{
  "n_layer": 14,
  "d_model": 320,
  "n_experts": 96,
  "experts_per_token": 8,
  "d_expert": 64,
  "d_shared_expert": 128,
  "activation": "squared_relu",
  "moe_layers": [0, 1, 2, 3, 4, 5, 6, 7, 8, 9, 10, 11, 12, 13],
  "router_score": "softmax",
  "normalize_top_k": true,
  "routed_scale": 1.0,
  "balance_loss": 0.00206,
  "balance_bias": false,
  "router_z_loss": 0.001,
  "router_noise": 0.1,
  "n_groups": 8,
  "groups_per_token": 3,
  "init_std_router": 0.0141,
  "lr_router": 0.00192,
  "n_head": 10,
  "n_kv_head": 10,
  "head_dim": 32,
  "vocab_size": 2048,
  "norm": "rmsnorm",
  "norm_place": "pre",
  "norm_eps": 1e-05,
  "positions": "rope",
  "rope_base": 10000.0,
  "rope_fraction": 1.0,
  "qk_norm": true,
  "attn_scale": 0.286,
  "tie_embeddings": false,
  "parallel_block": false,
  "extras": ["capped logits"],
  "init": "normal",
  "init_std_qkv": 0.016,
  "init_std_o": 0.0,
  "init_std_up": 0.016,
  "init_std_down": 0.0,
  "optimizer": "adamw",
  "lr": 0.00175,
  "beta1": 0.9,
  "beta2": 0.99,
  "weight_decay": 0.14,
  "lr_head": 0.0113,
  "warmup_steps": 321,
  "schedule": "cos",
  "final_lr_fraction": 0.03,
  "batch_tokens": [65536, 131072, 196608],
  "seq_len": 256,
  "doc_mask": true,
  "train_tokens": 655500000,
  "steps": 5317,
  "dataset": "wikipedia_en"
}
Below are experts of layer 10 (counted from 0) of a mixture-of-experts language model. Rows are named router (the router's row for the expert) and show model dimensions 200-239. Each number is 128 + 32 x the weight over its row's rms, rounded and kept within 0 to 255. Numbers have three digits each.
After each expert's rows: a language model's description of what the expert responds to; "comes after" lists some tokens at least twice as common just before its tokens as in all text. This comes from a sample of Wikipedia text that the model never trained on. Tokens count by the router's weight.

# expert 45
router:148189093092110110108163175157099201144200173144107142132151142126149148125175106115190169108110145134146043156137087138
What it handles: Sentence ends and kin
comes after: " his", " a", " A", " An", " her", " the"

# expert 2
router:153099105117116136098128142137129137139161165162093131148076170213165163113153100078132164150092140144167111170117130150
What it handles: Mid-name fragments, articles
comes after: " at", " as", "'", " in", " At", " de"

# expert 15
router:146188109085105190101161154165078149128122216160107159137152145166174130106157115077168138165078156144131098142126110110
What it handles: Word-initial fragments
comes after: " the", " and", " a", " an", " P", " to"

# expert 9
router:143139129133135142101158146176027162144160144145089167118128153138128134112167080106170153201115125143126133169126138143
What it handles: Articles and pronouns
comes after: ",", ".", " and", " of", "'", " that"

# expert 61
router:168162126139110144099127197132106190196169163173089157108116168159166156076145073107180126109115194195136156110099106116
What it handles: Inner syllables in words
comes after: "s", " ", "en", "n", " con", " as"

# expert 43
router:121131111087119130103141152158116139098195201143109149148146126191162185081173151085178154153089127151153087120125108174
What it handles: Periods, newlines, headings
comes after: "\n", " f", " de", ".", " re", " c"

# expert 7
router:139126112118109162075184171150069175140121162150086120151189133172176201134151101106152150158110157182163129116110085145
What it handles: Word-interior Latinate pieces
comes after: "c", "n", " ex", "p", "ed", "ist"

# expert 16
router:173103073084114107060148161140055171146138179136122142138179125179180183129141143114152166125088175140197118126112129185
What it handles: Proper-noun second pieces
comes after: " a", " A", " of", "c", " the", " Mo"

# expert 22
router:139131082101086139105154160127119144104131172175133184119155188137138133104154146110118159148120158146144143136146108164
What it handles: Mid-word syllable pieces
comes after: " S", " ", "s", " de", " E", " Ra"

# expert 35
router:161119092103107161092168131175081161101128185147088146144107134134149148107150158080177143142081122173100130123138093156
What it handles: Word-start fragments
comes after: " ", " f", " co", " ca", " Ca", " pro"

# expert 41
router:180208089076100121116155190147096162149120175145066135169165123155154167111200109128181145136086133165137115106129111116
What it handles: Periods, places, numbers
comes after: ",", " New", " September", " October", " August", " No"

# expert 11
router:121154093109130137084166156133066153153144158158132121112147112147154156108117129100148108129088195156142086151126077148
What it handles: Mid-word syllable pieces
comes after: "s", "ur", " ex", " per", "c", "ex"

# expert 23
router:151135081105122130114178151172100169119119143153125168127179157175159161120174132080134153119082177153176108115112121164
What it handles: Conjunctions and infinitive to
comes after: "s", ",", "ed", "ing", "es", "ity"

# expert 21
router:152116123108127194114165159119127185117161231111107187169152169143192185060146135104182116149082166155169102155081112131
What it handles: Name-initial pieces
comes after: " ", "-", " C", " Al", "al", " co"

# expert 59
router:145146104118112176131137167178134165162131237147083129164152163144174146114167090092143170152124130187157068182122105158
What it handles: Table cells, score numbers
comes after: " |", "|", " ", " (", ";", ":"

# expert 50
router:149156099087114137126193169158084183122156182143115137119160141188146165087166117109157149133102143132144101139111120114
What it handles: List and table markup
comes after: "\n", " w", " |", " W", " is", " was"

# expert 28
router:166146133114146162132164155161091130161170201194132139162109144138150184110117139074180151149100146153124098129103133137
What it handles: Numbers in tables, dates
comes after: " |", " ", ",", ";", "|", ":"

# expert 0
router:155129092128107119123152124164057142144107158137124126122151179143194163086147142087130138155123129199172138139113081119
What it handles: Mid-word fragments, plural s
comes after: "s", "p", "as", "es", " p", "m"

# expert 55
router:112145053131136170093166186126110162163127204191126116169137158161131133072154095085200140131113158178153108149163125097
What it handles: Numbers in citations
comes after: " 19", " (", ".", "20", " (19", " 18"

# expert 33
router:167142097083103181094125181146108195131162130160126161184100105135200156071144147125161173151087136169124134164095126122
What it handles: Word-final suffixes
comes after: "t", "b", "g", "u", "o", "d"

# expert 56
router:166154065103132174075144154173096188145145202169115143127144154131153153102162124106160163171093135234119097168138110170
What it handles: Numbers and score dashes
comes after: " 1", " 2", " 0", " 3", " 19", " 6"

# expert 18
router:153145133070119164116151162160102164116135227151086197105149125177155126118176100107158127166091146120146103176120113157
What it handles: Name-start syllables
comes after: " the", " F", " G", " E", "-", " a"

# expert 14
router:118149113073115150131150150138092145161158172120156173160139188132176187071211084089162100154080154126183068084095132134
What it handles: Word-initial stems after articles
comes after: " the", " The", " a", "-", " st", " in"

# expert 46
router:134190095109137149109175133145093153120115152125096143150108187155148178090153100122142169185075153135172085179131080158
What it handles: Vowel-final middle pieces
comes after: " re", " Re", "ver", "en", "or", " For"

# expert 26
router:128183066093089139114153142127110184145165149142092117146120144190184172091145094095139185182145135138156076132136107160
What it handles: Inner syllables, y/ry
comes after: "s", " S", " c", " C", " h", " H"

# expert 8
router:161126103117117150094170167167113149117151140157138187131121157154141125120164084110144174136126170176120127140121127183
What it handles: Articles and title starts
comes after: " of", " in", " for", ".", "'", " by"

# expert 51
router:153176129088093126062174181123132171136137212138148125159140144143152173107157129112156143131114164160147099141123099124
What it handles: Infobox line breaks
comes after: "\n", ".", " |", ")", "\"", "=="

# expert 34
router:131152075102117151115142127184091158154176160202104186128133130161166151059151120099170164170107156184142081155143112110
What it handles: Common verb/noun stems
comes after: " ", " and", " f", " st", " a", " di"

# expert 27
router:125142078117098160120136147164106139169173173143119143157147112143156140118144102088144158127098197162126074151123096143
What it handles: Verb and noun stems
comes after: " ", " |", " re", " con", " Re", " and"

# expert 53
router:148148074105144135105166181168095159128106156166086190168137135135127145101150132104159142151098131176142088154110101144
What it handles: Years, line breaks, word endings
comes after: " 19", "il", ".", " (19", "u", " 18"

# expert 58
router:133130126127107155087154161184107109115133205117105127112136141165140158123185061077175151165090142176131111142090135151
What it handles: Structural and article tokens
comes after: "\n", " was", " is", " |", "-", ")"

# expert 36
router:126158062127087149100146142172081146156144140155146094182107149155153181152150110130150201148097173160127091135120089130
What it handles: Word-final noun suffixes
comes after: "li", "ce", "ri", " Li", "la", "lo"

# expert 57
router:154161103104110133116188177155114140122099206175103129200194148151160156107177075078146197136077124134182096114118090175
What it handles: Section breaks, table headers
comes after: "\n", " |", "==", "===", ".", " =="

# expert 48
router:147146088130101191094165153130117207172171185218088122133157136147127146091211097094192146157153124165162125155096105119
What it handles: Digits and numbers
comes after: ".", " E", " H", "H", "\"", " R"

# expert 12
router:149187118091127180114157177166097137120149228176129148123108124183156114105171100107151144157102160191185110167113097148
What it handles: Capitalized name onsets
comes after: " the", "-", ",", " of", " as", ":"

# expert 52
router:159155123106085150103156151163111207128107199164128150090182138133138163070187090117140132166108128162169118127133090129
What it handles: Table pipes, name letters
comes after: "\n", "S", " W", ".", " V", "th"

# expert 24
router:134182084113071136115157165149113189164136152160101139149203120142148190113123140101166120136090175114146043157140114139
What it handles: Verb endings, common nouns
comes after: "d", " work", "ed", "and", "ing", "v"

# expert 32
router:147184096115086170129142163164121182167169151156086144154157131143141162103150128114199146132100154151141103164086107181
What it handles: Name and label endings
comes after: " |", "or", "d", "C", "D", "ed"

# expert 30
router:148132072118125165122144139141113160146151164118156141200139146138151168138137116099151169119102170164154122160115123171
What it handles: Inner syllables of words
comes after: "re", " Ho", "e", "l", " co", "r"

# expert 54
router:142153120123108144144180151193088166207147160177136141111119149172142157075150067088179149168102174171149121159077102128
What it handles: Sentence-opening function words
comes after: ".", ",", "\n", "-", " was", " and"

# expert 49
router:152167137082135125059132192182120162118137179136131153169142126124182126106158140112155172156096149133152108156129115097
What it handles: Taxonomy word pieces
comes after: "\n", "o", ":", "op", "-", "rop"